{
  "num_hidden_layers": 14,
  "n_experts": 128,
  "experts_per_token": 4,
  "d_shared_expert": 64,
  "moe_layers": [2, 3, 4, 5, 6, 7, 8, 9, 10, 11, 12, 13],
  "normalize_top_k": true,
  "routed_scale": 1.0,
  "balance_loss": 0.00259,
  "norm": "rmsnorm",
  "norm_eps": 1e-06,
  "beta1": 0.95,
  "max_seq_len": 1024,
  "train_tokens": 646700000,
  "max_steps": 6267
}
Below are experts of layer 5 (counted from 0) of a mixture-of-experts language model. Rows are named router (the router's row for the expert), down (a neuron's output weights, with its number) and show model dimensions 0-255. Each number is 128 + 32 x the weight over its row's rms, rounded and kept within 0 to 255. Numbers have three digits each.
After each expert's rows: "comes before" lists some tokens at least twice as common just after its tokens as in all text. This comes from a sample of Wikipedia text that the model never trained on. Tokens count by the router's weight.

# expert 21
router:146134094050071099096134133117134130112153117143050175120119145101152105126195160077143135114184066125124153168134098208110160166176105173148132124146104168164147114123131102099091120118101134128111161111130090091132113096156116120098110105173119080111129137190106107126109104080109167073139172118166132133148138116135150165134123151129165124149143120103102147178121127083125112097170131164157130167120117110112128129146063124131122109129139172130073141133159244089138128113108168082179121127115095073118127129143137144118150167102073147143124091121040139153159111114142122193181210158147144111120157127134128135176088150120118131113136118107210150111222126170096084116105123126213107192111175150104095203130116078139114135155057141095101091145079172113153178058119114
down0:093126184126153066107155126069135125039129150190109152185159145128107104136073154095141090116172165111110118157123130175115097111147123130055153112113157155181167130106160191123135053093128184133232133130115147208161072127114167151170159135126137164122132169087190061136143149137174168064150165102171150125128117130161150114080128079110092096177179112178106154061126172161144216130129091134150196126105112147136122113101106165107122136120123164104120118120121096102125130115079160108135109171176148140083112093116128174150122157172152157169156162140090127164093120102148069137125102160167181119105177132150109145123153133119129139131097165095057100108153190109126158151114099111154164145132089172173143188137137164096082104148158144117145096138150160113137118105147094
down1:167138137136112091164161172120114106135168122110113155122110093152131049086111082083197195146123181120094140165097104080113117115120130141115190144169135119151121118128173132179148139151112127091106099120118158071105091198101080212129166091102107160130136094141139080096064130142129112104184136126148124090146133149105159144169127112152200150112093141116144133088078119158166136143100115175190095076109156158095116125151080078129088127051110118113085162140163115138115137172107108079119166075122133073119133121137144060151172115189126119132083145143118108067209105137085113129099084108196098098120099087153085169128136100117120140154154092130108138140124196173124133101133105084146128165154144138135073127179210088090103179105054103141140126075163161116125128122094088
down2:137127151109151088118057148158138162166085103106170125133108145066113186139060160170172172153083148071107153150100172197146170194133144129100106113068155116114169132091157112103121173126158100123093168102113145156119097129058111127121123071114113120169237121113110136122089169121173151046146153146125139147097082121084159135139144094129152094114064121140106181107097102136159118135129103092132119167165142119081139146120110168101097109126142169115173122128096147161167163137130097106110134131136142137108058102131157194123097131137122121154151122156159134051150094154179123141143164123125134143121116166102120168153181115060146138157124110042117112079131152143129125166143128121095135164189146134200165135190158125152151167079203133131151131191201131134123211095127117
comes before: " ", " —", " +", " −", " list", " $"

# expert 89
router:130087144055099055136124147073159155153104110074078160164152110134121141132119170088173127177132108160092146209116100145099162153135111155130127082149119157149046096124108100090132110130106135140146141114102151093161132066130125094116097105118164101188128067129118102120088115121100117135228115073087114117153098098164110131107092119108198162111110091090134187141109072104063095109118131137151170154128092173116091188118084174128144130163129155186136128150163155110138149154101122159211150129089109118093127115168194163126180144119107141112135105102105132183156142154045157091152156137173148068141140112090118103114156102080083075074086162100081167093166112140071111147159119110158166157036160161108067138120116124149115123124117136102137138143139128147087133146169154
down0:126109093239169170089145088034051152146134149150121162161124202111080124173083097119127083112124136142091122082131137161113093094159133169121110078170077105168155102216118141123124088106154099140141138131122076110064141178134124135079154114139099111186172146152126097115122120146163118092106239129138126065120129139103088111093122151088136177092147110125110125113140169121173100109136124164129120166095119095132101186154181143049120100091149081120147155128139165145160154121084139100188150129173102123133131159115121152059150188144093125122130209130079084138131123164144174135105175168132140089132120134153117090143133169142124109154134125148139058139148118116125128129146113140120110163175172142092082110142122116102080119119143133132108151055057118108180127109186107
down1:082126174077115131064137159136161076088149095129157167087166207118141114120124110170155089141132052160097133128136143088114157103108137129105092129164150119160141144117171095153137073158131133155122131188140140124166105060182138129110117021111123074164168156085087143123125092158159083141123134060155121165065163127106073100148141125157120094111114177129133074154042144122093116140118152126085086139128117135123124169181161159102110128136082171164138151144150144111103115121124121122150083117152125145085084139042051124078093130115137124103135137099107077114140157107063206107118135143195136102090118141145113172090156138126151091131134140076103102147154110140117085152096169155103115125183135157114159121121155092136085150079097061142198149190138121164166127154120054
down2:155112164125080092143120121171191114109106166106146103138152114127126109175164088149055173096212185120160110167132114163127095130154088158138101141148115127151110092102096099107140115070101123126121117136094140153133062095132089142093095123138062137108187145199118045166115127099198099126095183098182159109177145187138096112068136109105143119096125113152055144144140117103121151146162099172139177137092109138131121111100084127119165067173155095063123120167133169150092152090139141100097221100152077170124145120111087144105120094121140040087132107103135132096080042149137155116127180102118130153107140097153122087142114165155089197111092120125134080116146152098147130086134125117131159119061119114081090174133061146121095098135120126097188120148078119097110097108121141
comes before: "==", "=", "===", "The", "In", "-"

# expert 63
router:141111165121133098153117153088133140100175148114089163161155069105166117115120120129138150125155128125104144162137120116125134138158149121113135097176117164138153101113067110048107100096109144124156125172095160052179106073152117158082186111170088113142157118152125093160101111137141139115197162121141102108151119095139104117097082173118140201113124092081123125138082081102091087105166102118123122164121054158140081164121116234096178102123206148140123099183180160143139174085085112142121101096124059152128139158131088149099199171127134132162122122111124128110163120113081124151162156174139162078154093136084064065134099141083096088106181126099157139086134141240110099156107127113124156154106119094106159157129083055147107111167109107138133072099093144096082143121191131
down0:151098125100162163134147110139130135100094207066156141172089087110166151089185192082142140093103143163104186153112143139103152177173160162144117132140113103170128128166182136092137168144088105143154121157114057169059154117094141134167117123149198156160177166176109152160148146098141154065139156126173092126116090141180140166102112136143161143186161120149145143162143133102141124135125140185139189111088114164121066156149050121122075106112133102121164147073125129163095075125161113099158146125141165137128150130122128100100122074153120098095121112094073095152114125095112115175115131151125181136084144161112080173134094191161163116195114073160207132175104130041123148148092120123163095077115152114057093150121167156161130177136090117183169069137134124094108108138123133
down1:093196083104111067121132163187117149103084172118155127153138132107144160134109113133101176161123088107103164119184226124145151149088088115141104170177169149101067096160135171097148051139163094155181130095118172165146098155135123139122164127186094145120131146125141129182153177189096170175098107122100076147145112111161138113119145147117132106065152148158189085154137180117116115186097109133143134102109124120136143134132228128123157126161091176168149134059123157145127066107131159054131150116136129123090165154143123140085148128079131092106159118095111124065158102159196173133115135170176133121126139112096137119089031139102110156140125157126121100161084079149123117102095122166188137092081174128141152117074061160076107132072144168137138171140150140130158118146160108
down2:132139140069160124053095083094134066157148142120162105046132078160131148158143113126115062084098092136152098076060135166130160080106161105132088159136057125194163121140168101059130115131112069098100161102128104103156095125123119146172132136144097106136125146178142128143138091149127117093130168146131160110139121148153138157151161142118143145112129133096132111142130135114125105124131150129131145171127134148130116117114068100135153061133101112088155088094114116125128148116055100143120073106070158066106077154078131119132196179089110127122171114047144059195063122131135121181121149124148061088164136104147141141153099064057172225155106130105088116174146142092098135124208152099144086207131085101147079120162143159148091129129144134101108107153153089108136099112096137
comes before: " the", " to", "ed", " a", " that", " his"

# expert 83
router:155081118137131073142145156070148138093150137106095167152160140148157162104123122134156128136120099183125137131187098120107142153137115158147121153152138124124112088073105106078080076058105141093143097118114139081153112065119105122082197115165127076113148130140167105139150130072119161074219211082137121104077119142119093136114080149141165183115141094099124096167094090102121122182163112153128135180120070125116094129163102197106141092135163162120099101189157137114102155114102112110122119058141105147153111081148108181071228187140109188154119130101128156133171128141127102095159148166179117133140113114134055070171061109066095099113123128059129135085126114169082119141162128069137126170108129077123137146103103068119102130158107101129103088054126136114117138087129132
down0:094150182097060152161109131154209107112178117148154169138152077132112066179083099100143126126103180089157129102136134101138141101113091111154056129099127161102110116070185149159097149141181124132186043134110173132107062081153151172103114175131161130208088114117070155128103131142174113121155078083116159161110114098140109135176131149127095136138133073089137175102111106201127148072132119055120140098164198140088134128151081131166165154104114112079140152084137132155170088196122070100095146138043096200100103130129131153180147139169117150125096144151114126124125084119159159094131122100154132104126072117149115068151136168073146095130075131128178095142099137155185096141149114177115116131137112086116069134118118136137137110103114115133155113113123118059144111163106130
down1:117081141125102130130147106190142160068115118122154104114134128116142110105163126161145122138149139189169095097122103052109162096117078120147105127099118166089159089116127082128097128108087124089170160083050145119060133135150118101147076127088102113141153161154205124187082094138119141120153101121126188109167082097208115139124172102159083119178112175120137143153082122157158169128198178133110138083075098157095101130137103091151152130093192115108076128124068134094157121142173109182142141129125089118136110134108130153206139122101157140129146152176130126146161154138159164101108139089119114083098148172125104106113191124118122162166164133178079086099162125091086172100126137100165158122077159166185117125120142146162184112083146114092106161156102128035119073202155054
down2:141161122128145126069032132140164101117132200178073099119093071148079119115127127134066136133136169161121148153183137176161143141119096147117135100141069115145103066106131123070220167162143042131104156127130134100171090121140118108124149126170151089102116115084137091097134140144153117141100119092104096166111134122141124100128137131105134142175179128136134118125095124088176072127090173121129165154092149104173118092138176158076110149144146125119148148138151144095135178115100118126097149054089146105175058089147059143091163121178093129129169088072202131152168152103093118095159127127148176220115136137121147106109100153049123142147040124119158168141118077117108084137108096102106130091115112154111187108109171116117147064149102180161118117083181120164165117124144099
comes before: " to", " in", " by", " the", " a", " that"

# expert 116
router:131095115128101059159150149068131131094143129105103189142162108104193188088127125162128077132132087152088171144157095129129105134126096172137123126138125162129114060048112109104116100085114128124148129114106116110147100113170116106116196121179140062097139149173151133129138137095077149067221154116126116101083092152131070119094106166132174140120118100100124115139121106114118113174165085168166148160102057155136093120129124153098153109153152128148101106175141130124066129106106138130110134086113118133176128125158103167055175197100096177142105120131055121122165121132060108111144174194158117120175131113135050107144084127034111092098133103122152148114154112156074091143136117102136140187101155088089136157078100056130089123171091071166133101073133164107110118073122166
down0:126148113113078171148147173142133154115153109130117206139127155140165127085171128112173118102105087155128141105144109116177135199097102123166161109085143109082117156169128125107123079045161126102120120092081163155171166177145165189150144141159035106118145177179139080131103154114097140143115135193146097045163095144139089102115128134158108106131070161101161130091133129199100065149176129118127155097119106101118086075117158140120122137152145089132112070136056101047084142128122088070122147088117159169131112163103165170155120155075138169185109171145126169132149112105103132133125125156090086123130148200129138156138117048194190124155124174144083109149075142143143154146125168124101155095126094152132141154108111138175137126072067136155157064133145143096091091117109119
down1:133115109088133170115165098093153085201154111083134141095090078170168151148170195114110190086134107179156115159186141138148113142131111092125122106136129127149112128142136124179113101094117172199113148086054132110117159126132155108151098102100116145163109183157153179083122157161138145159117083130089134103134005136105157140109101139101138141152133095126106153115115136203128154150118100137165167124122170111119122080186160107136094109098129103137067111095120149123112151150129120131230074166078114131137106106087162082090197093163141112150086106135075167033130097098150136136160174156170132164116167114146136202141176144089109145149128135160124117080131098132131124160111091184139152110038098169158093166107113152198134115149124115133174138101096087148131123156113081
down2:192055067176091147109177126135119094130119146141181170128131110142106117101076162153051142136202170064133128136178107086112093164109120147181091133166128123155141151126085127136106125090141102172145144163091118180128173188127050111094165118142086164170105110111170079105120116128127132131097146128176134118101127130111156142113163205177110147125162131076135154068166140126077115084063145121170159179164107072135077094132134149126160091144106109117114175093183132149150142162153088089166113099161091112155165144087163097103139139116129082138073134118107171094112214114090099146133105181123152135170110130136112098202147092174134101090108151121086087111176110139184110120143076130129175112174133132108129119134069155083116136122177132152112166179129079161122173134078154
comes before: " a", " be", " not", " been", " the", " to"

# expert 58
router:156078111134117116120133148118121143121116180132118122193111092134128175136142137146136109097141119127086118111112123142090138142139161138156135096208094149142116130105052115121096096090125111136151156149063077142177070085159101111113125137117052115153124117159090095117124120112089174101149125131122121096117143113166104142091114186090140148117187135125123104138089090104086147119132127154147128141108078200111079153142120221123144092134146135096108111135135145134120174120105092087157144106112120123181113097090161117103167146082092135193070083077062169124189144098110069105136210196133153140199148071059094115100090117127096146064135134106153211099152121151117110153096169081134142123102220086135106135135135123157043098125068083063110144073121152112117169121112149
down0:136131158131158097101143154101120079127073117131153095064084146132051124124071155139090143105089237101066068150126152103142098157124174143189097117140114106132131111133104149177145104151141181107112136155093140131198104198114130133162125166092135106147125102076083128190104124161164142167155141084133189152127087123133121091144104129041195205152128138135078130140192136139126151179111137144081153166123085123108141151201159194145142089098117102088206182093097060154078163119155088134130107108154141113135104121134121113119141102150109139132080106122141146142163143107167088105120131110168106131152113124081105128147126137091090113095162170157100157103088095101108051093122178117098078130088162141152138128122143151127063134167125157089104116158183074152084130140105114
down1:113173121124094115172141156142089168131155166122086105076108106163146104111152111054146083169140107113044060126043170089105111109142129140080094151131144095127150189116100154088096130222117151105073175118124064155116135191123126107181064107074131092179181156137155187133158154177110153116110124116144115102149122122100127131124112108091144098127108098135141119115103165081175186162121118126167079123158207143133104121072175118177143131121103131108118118120100147130151075168124166106093102153173150147123080069092172166124168056094084111129110123089071173140092139072111127096092129109111096109138126150134147104102127148163150151148120090209127116113140110118064120119136179113126089078143147079103164098110201142090116148146185131138083133127100147096163121118134086
down2:097118021040129107149139156123163154132166107101170087189085107099145096112091138180120118108092142133104138107102128099113109166116102163139129130114155153127122115170137157163128129163051157064139136141140132139138130139092085115127119096087161138091118152132066148102144181092158096121151132173134118184122118126136106152162070177166127105115094093096130150118100084166118149149136163072086087149138111107200131163155052080129059090114159200159140091137154199092115139164158166082145154097116057094196186217133147060179121130147144118139187112112185132114081140134129121115170163131123128154103132101129130111145158138183144131092147116144170130158133184127109129125069148170157136126169184146107133126178183136209130143162153149110100133094098118110130083131140108
comes before: " |", ".", "–", ";", ",", " |\n"

# expert 11
router:127054166098064065139168144099151201100135173106093165130142103113159145072150149105126129142128087145103160155075098163086138177142103147164106113186106198148112094108094147097122118112080114136157172143106090095154100080138091119093134084132128120144152108157134089170113117112096138094149158123125163094155098126157073149147118140083146159137164128115110076147130138060135093121142099169128173157096090174118085159143081183111144079149156146143093131157171204096090181118084140091130119072133100091146104118111144190124155171130091149128130081083092163154160120147087116157190188187123168101170147110098124126142123162070094111105135114123169149076168152163104141195127103064155159152089168114087096185113098097167110112177073081110118103130093166097110194132142161
down0:093116098142135099127130144129084127126144126136159180112126076091156097122091133145090093102129109130150119131111169095125154148132130142184063104067170180090072192154168098114119117084130179159178102154079179125152148085160159108147135176073133141086112153165152098131134090122134132095131164159126090080123167150144128096081126121107099176148157154132110061117109166177109134114106115172163137102205155074150145161147067128104140128051106141167116151131128164163086106123076192154128160137110100119134191185177131111139170162090115099158124204106131105153129108118105126147178078154116144186119145094155131105146089125146174103056096100123112123113072091147119133129193065131115141163113175125188148107161128109068171121033086111107126093119160047105077112108116099
down1:053150133148105106146187098164139081165151168132179137099136165171115141103060123171129097108168120140130069100144095102141116167172113138185114084132085150083153167132123117084063148090112135099099128135102125128090145110120092111113088096209079140142135121113115129199134105097110141110091105128156160122129132138121166122149068069129123123069090131072064157155160150138173097114180117162214169091158129133102121154133166116131106155161063153123140146216137144204096135132169107089183137158094150126136127124079118110131102127151200083075070140132152165095109153186083141148196119113129145138087065156115152169116180122147105187144124127139139183142107132122147122091103101120152077094139141163127156119118176119058160108128097171121166105111172149064098169115144109
down2:098110105151138143123105139105127149148140102133056094091141196135110145157123129119111143190125166080148151117042167139126134164104084077102144102129194117188148165162112156202189101097148151170139149099112119140098107128108155112119138131149192089112136103081108103139167116086130129081158131136141083145151106143133112142088148165072054123073160094183098155176166148115164157133133124127068174164087147098129127124173154101081106132144121129102083180105085142094183099204103170119131186127086116163115120140159160162151128163167053125166170111134113126127096116094162109127177144140156134114070077148119121133099221171160123173079131142111068101113142173122124092144144101084052177153146069115102138145124126114136151162100113156129173157089113149141146057104083083
comes before: " ", " of", "ing", "3", "1", "2"

# expert 52
router:152148115119073087159112131112127144055142194121108109135156074124125126124181141138182102096140089149089136158085099155128156148183044137130120072140095161116113123100117120119129124133113112120148120122072131110177068079170112126109129117128117112129142103201163110148097115105149135097136124117113117134118143078194099161100137189079132160139131103098129148168061110095100126182114097207136137192116091135114074142202120136074145096117190113176108070139206164091139148087088158102145132129142051111133159170115137173127153161061128137143143080129108155127155113141108128148136152127121127121131139151051099134127099143119102037083130118095148161090130110103089126124137101118145154148071125116110107125111108099152099114212014106091167068074118176141089162126144166
down0:147116091123153169126118108121142102129138179116113128112146097114027107102142123096063107083120097150097123119093173059159121172134107089075132120151153079147160116178167141097162099152117092088132141124102152112122191163193170129144061144152127114093115080136147156112121120132160193116108102149119136116073140140115091102119136118119156106100149084112158135119129055143044106149169160119125104166147171116108128138127083115181080083153091096081159109130076111099187171073149127131078159087138175140193075073167110091169132172157179141115183189148094115152169145128180162150113124144124131171122159147138133078134137148119152193090140173165132143121106222116072117101097115192118174083120112143171081099147165157174058141137084128132117127118093139127134074125105143
down1:125217064151104087167125128147084084111155133115117148149067132172144136155126099126128153153103135170140092097099162134182131098146094155162090132087153128137132136101124097146128091087116163117090099192136151081093109153138158120130141110167086143067130158128102096187138133162121114150110129138119126160113164086133158144085073111151135154135148161172046106106106135117111082138100134162149121122101119115089106157097159068108138156094119135094098096140121127116138113131146140110135148186134128050115083120102118113113132133224177163094198117173097117119128118080119143150167149169128074093153150123141104146140092176175082166086162193064114059149084169158091145084050126076098187102118143103124121074101115181075116110048153074132070085140122141110090100183165091
down2:149127106122094214073167108110152113104092097048224206118156087093126127129091104148125100119096104118179099155144145145121130110115125077146127097078130118151081105139105113107113139124139162145169104147105203080191120134095117099125110139079140123137100080121097116093069132127168177083110127126106113190086136147159099075071130113114160146101105166103102162119073103113126118084117102097181143148172153107153122159139056160123156114141131063099104143148113183054171106151103108132151138127221076081196085103114137117095058141113134084112126123096126130142124120121145133125116127117131083170132132146129155109156133067122129165139155133190183146122156169153139183117194117121169120135185061142109131114176139129126109120081146078145128086154170106131116207137117186
comes before: " |", " |\n", "1", "2", "0", "3"

# expert 105
router:149130093119108098124151177125141178118146107132097103154143128044158138120136148084125156162156105177103149165094114117102112118168111108192073133203144159168123063122085121078082139086051107119154142161133106123171094099171161133137136107107129113138139043138171100145110108134143143117167153032132077123126133121147071160125060115132121167133148116121094074115141076101103080159150115143147160134090101140095051135091083119109160103117170218147095101151124134115159185128130150143153135093111110079175148138190141166146183182090067135118148102131132120148157157091108145173163164150095136112132147123056109144170164170055112078123131114095155149086170151144098117153190100118142149149111167139146073155113092091140097115140105116090137103116101221109105170100091130
down0:155081119171146129179128141088153100150079137080145129162165121083158116109138124083155114219164154188143143117097061155085136132134126139173137132085108103138125095133134132114138130095105151178147154147112138151152061086092119087087177158108107108166110143161104064188171099140129131091125190183175110091088136116151126158149105085103151156097090158145117106135153123123076110136141134100181149175136101148138157119129124148102134162146041152160176139141171055119120087126120189071129122077130096179134143114190120132122125104200149120186135084102095126093164061087127125141191165175105138143188143120093158077112119100104181145090097124122127114111149147150120137125065127162159130117125128114075127096130153096140161068110136028081107187175136142157092157100187124
down1:118134167156169136114099077091176115095092153144063146158221131109137109108139100155166149122096106087111150155130091057175107162153147132168090123110080126151118133149171150122114155115148160106134078136158157179125115172157185163089135128163197112162154111088184170084096108112151111150076075102123173130125075130091150133102124128123137126194117089163103145165212071115059155145098119186090146116159179133116145133089089147145146199117119156160098097120123098118186138105121109163144166118136112131216117112131123164186125142107106115145153156127096136104015135087098155128119092069136123107136169154133145169114149082114168122125124081145086102177099164106136167166101121129099156126134039154140130150112132197135129168082102076160144121137163132096131109094071136
down2:121092137080067097200098130167165118118075131165104120131153145090111138181148126136137129088120128156161177153173121074157144158110166118130093112157130045117152164082129116156103135094200095142132108103090154152059100132123160127123070132151143170095154157123142098068100121083134121163125174103142118173128103109132096169137164149187120134158157150117167153144165154134090151080097183071081091140100112117154155154108154155123076097162082116143147073133150196067173154160174112084146084128056102148085101104064158127161150105145137135118111122110158178088110074107145127123141143107161131146143081099099176090122130150172109102159147081127087095089099134081187118132140171156131139171205121159088088130136098133148140120110152075149156118169162089230107150061136122
comes before: " |", "-", " |\n", " (", "|", " of"

# expert 16
router:200141106086121064151154153109182146090141146143115179173105127106111111147131147146171098113156090129113156149139111170087112154216103163148108120144081168148124105060115127105126088124125073139162099113114127128144091122146114058096132124165091144145148049162169078163133101129096182094152126088160108116076156096204090125145138145122170119137152164123059117136094118116104113118158129125142186153113126166116124156144098255120141123181116177169085080145127140130128131091135116117153056077096101114155120108124171150068154143140102131159108146117085184162166094126066140137232143168123138116134119101108120091217122149116121137118068106118158144116159128111077116154128080104121137148125137143083108157064136107173093103161085120134112136120134184073114162071151145
down0:202101160115149134127096101104077082119068080180128135134092135144143084153125145155132046144097156119128150114113143193158052081138138131150128135145064119086147076136057199074193121143122133125113132078069113125116121140104107122181141105154123079102133159142152159162137085078110201125159117121130080146145124117100133107165115129095122121141084132154142179140127122171164104158126108144124157126122090136148122151069224119158079167106123079077081141133070137144130172122157150134176122131176173159161064144160078165101150123149107168080100083102100104132145126125160169104131148108118145086172078168171133091202143104148127161141124153147129148136128127056136114128141128144151067135130090125165134079073098115112118083101146086059120148166124084063152148182176118
down1:140095150232141105098078175159118090149109138096117090119108103094143134104110105150145136128135136124059157144129097145150120120141156102107113100150127128175097117091082143119189105130143142045073105105118132098185126104215142040143122105132166131073148151139126102156144111116070135198096149108153118074112142135103152116114085151113083145106133150142141083111128160114153116148164134148149110119160079115121112128111166144151121128138125076180094055142117117148121133182093119150118100163202164128132118118160092155067129105098118114118143117140062094133121074162086145097075122139125123171185106170174188131108006137173122163052123100169125134192103106182113120120134132043161173110104114113073115142109128143097069118133129122170128129126181072120102119131190164
down2:108143078184135151122123113098121126122132143127066111075096118169148131190112078110163169149104123152116113150096067178085125110108156144134113133127137141098199160124140122093136172133138112118142137108132160155122115103111105159125113093109106057053107192076074079149091101121149142184134116109119124122080147134137081131127116115173165116081100156133146139138099098146125129159140129161116143119137148096107112155076155160158159138068159138108078139093139142187131114186106183135098140124114121035154156100067118163071156031145129143136138136156164053122134143165104158103170118095134120097099133170102050178093156109148092154127153205109135092057138101165110085124070109165152129145137150093141128130199104127062115089135114110098160054103179226151102156147126108
comes before: " and", " the", " he", " which", " but", "000"

# expert 118
router:134131144096099102140166153114144122061153141100066161136169068153132154092137136064170116180143149145076160099128098133116115143157149140118122095149126144168142118084119180058151146109142096086190174138086068155149082108136136103123125100106072122146099087142121135235101156100126181060154210087134124110125077130153111134099180122083172134132134090091116095112050111123138075149162104120121146120081144159132100164123096179084172072112193135115118137123136166126152149132129115070170074148113121126162082087141147125108153116093109223181155105156103094125140069114097098114142139155119181095096139136048090073125098157087119117064111141117154110112122054130111107127143151091135176112098130152109069120150109100149138134137101110114091103120090190081107147125098155
down0:196143135182108123091107122088136129154162169149082118120092161138149070104142089143128121072187093111117122170095113136101184174039138196148144113161147155148099119059131106186110146085155158117119136137130129047138101131136067094106135156121054115085165111123124078119097066108124127110139121141142113083083142138108183102116136167113181126143174127210124144155187116097218104132135125148119131151120136128113113094167134155145135063086133123153075053081094128125076091147107102097096130097111088181139133133130101160116133137186083114100148128079149115090147110164111084106153129104098098175170139061171135102103100121172104138083096105118175152144142126160194165138166120125197112115123140152077139120123142058161097133115131149090085178114115129115122130048142101
down1:158086161130121125114121138146131092088145082175137085101069145171067113094162147129121125173171120112084110163154156055134098152088080167134122094158115098121152150163043160148150111123134095160116102149131160157209155121115086135113149138146060117066132148159187100150078119080232100121177101140138164135151144139096140123109117136125108170126162106147163061161186054053146124150113149085101116137130136153119083025107143139123171147154110113123138120087047129095114161102133128159081135052123164175148169135092108106192107184117134145123122145143097088135089115176115144128118104174127123086147169111121156070169170133204149150118116161117195128162091123156108157135137104131112185116139121134121135076150099112146071168147099165104127139117120113098128095142096138
down2:124132058197167167112159111045086113116137186167136058051124127144126128127138108099103119109176123127115136142084087109156062150131076147168188135111100121084097113080132135133048118154114153140090142082139131139172125121098099100114153128155106113099048141152119179201163160111133114206118150113097153107090165161120135085115149109109173136148141176173155135146137083110126069140178071154102139118140136109131144084176153125066129096133074145124088155098119102096171152117111124124053115098167157142153174152048133090127137146120086141193160178132110096140133171159065135154091146134111138155133138082081135161146123159150164119123074213117151122187153148076089116043107136129151129087095121150145156087141167148141070154157110119132123105138140110096114142117122148
comes before: "-", "The", "|", "===", "In", "=="

# expert 64
router:138027146038110101116178149128148163128151139098097123106106095161125154120165152086136148141137087102161158198131113146099139165124128166144115104139137148126108098144087118136149130115103095126161168125127044106149072091151114101090136109135095119157130175153175107098101138127066120155165105090115139104141115133190119128136073154110159111107134085089142123127121124060037102142133073145148147187126091159140050149107126140100128127156121128154106127125163182118085148113120095152186150115131113110139153105166150195129114164130119147139154021101103166150144103136106112116154150137136165102170122110103130086122140121022133076064089171112151173074165100167102112140109117089123143161061201085106119208164081138163135109170105132111176100129120175131130139082105189
down0:111100070163136102121114141174071176084043207106154099122089157171138150104115152098110135138109092055160106120133094108194111185119041142118117135113157185095164118087134162077142160137153127133125090136092131109142087169157208118143154126123110131195119166101192124116120065108155087108133096118097055090168116115107097160123127143071160142167108164138137149105123168110138104140097111141148074061073083152108180135105136103107105104111126128148115079134159112127092186073088193135072150112154129114172154139179107142126117106123140100123109105083086121145141092112176079063117086163173100111111140116100199088148127168118088131100076140185170086148152116168095110107096154131167100083116148153119164151153138120153129083155158153130143136126171126194112161117100151
down1:132123157161128154046178130184135130075142145173101085081182137074116153126108113082148116132157120060103142126094123090191107163188097088182110110161145109077095154103159117102136077093126149106127135094086128182125105102164080142170136064122123123142061140102112151139158113151131141100144152112115094172147150138139122137089096136110105175103074156129128162125058103157082201163107061089125112124157107126129147120141172106104067051133143168141144115134138163112078139129173161122127128106061118069142143112101101140097141220122169133122098165116187168130170179151067158116081118182026140101136166129113178114124155121093104148115128141112144128166118169067167103118136070142099123156180100112184119106158143091096128108146121138138192088110128081129094108141137132
down2:090126121139156164151105182148118106092109134142131169086123113198140130118197147116093143150067123155085160173140165132174181142079134167104137175093147138068118115123133154196180143135096177107088110111087106116134139129101134170158099113100159098135094170086145135125109129062168100100122112153116122084080117163180073138112149096080161079137118126142207142141125158124117115157090161108125116059115157120157160132105093143128106157108118145107138160167172105152171081155144090049105161131129117103170120125155188095135110099108127119155087086152085092151132072097161164133126154079061093098118111112090176188126117078132138126138144143157157199196111101128097150131109118110217064174115144152153100164146101199096139156097152135155135068122139079168127093132093044
comes before: "==", "===", "The", "In", " The", "See"

# expert 43
router:199117118077110099120156118091137158099151153143116196186161112136080139156144110128161092147138096121157126170161118173090124161185111166135097115168090203128131108073129145126148083125125058120132110117123114091134113125187119066069122150123108124135160105154181103153120083099141156083193141120157137092127125115172052129068148145127162146111141134106080118192114095062133093109187088163131176164067102135093131155149104195129184125134164170145126119137131145106073144111155099133151128085087077103131111137138140155132129141111095116197100105118093153127154116127077118176161170223111158107173155115112147108163099195111119140111084063115180202109161140132112110160126099108168146118120155128099102188102139124166113118144039144135161145137101135127084169050111159
down0:131094119108154089126088183161128123107059153116144123107131064212129105078129184081123124140004118118088145078107149148154101153115104088128099186135114121131104117115128123156135122097164150145115116124125146113129154074107109131133125179083081139128120077100140130123068114112078128101126106170146046082122148145163121173135120135058111079110173103175122169172135163127117110179094117138152176163086076141171140071174134119106136144115164171121131119135077159077104108146141181137126105088028114146127127166107130103176228101162124126173147086096161111131076104150113125095098102119119109157225149195133113096160136141173115096135102111106141151098108130154232139122149147126142169139091119147155175132135131171089153121132122162111113144149158122161087107104147165
down1:083109113133104156118199084111001126082105096155123161095118123097069091132160108101140155119151167154128126154121125141109120130122120149117121104072157120100132129133123136135155140127134112169071063159066157110187145128143137016120118175094156146055104183134111112161078153156075104131191199132126122117143100139126123127099182128130091141128161153111123125105144118096093132121127156212107070123152138114175145136136108107170107138127209072107096143136096129164165182172079137179113139140123150121120175107104148095088139121116220168129069139132130115120100122096162132076102097146080068098071080115121120158123154092133120108077069117175121197126121125152140123094159152121143093158133108199147164135133191123093133118092125127099172181116170108117087134143147109
down2:153097132133133143131175128095099148162160125072116077142099103134174117084154089132155082107162116149150134105086117127129175160035150071139134122122112087121135142096093165137138155137105098099164146125149153173140160111113112216159083143153106128079162128084142159143110123125163146140124110099130129112156096096127178130162086126166175108163126177102152120131119164126169146166049094103152135121116127171008131147163135107078112143154114174129073095141089099079135040113165128107133133156190145115149109140131116115146116178138110087078155054215074091169177129086214127096124110092129150129157093164119104129154137069136124105175137187139139160129137120121147179122192157164090087129161119132143102107145218128198130113160114109110092102120125120099187147142093106
comes before: " and", " but", " which", " the", " he", " including"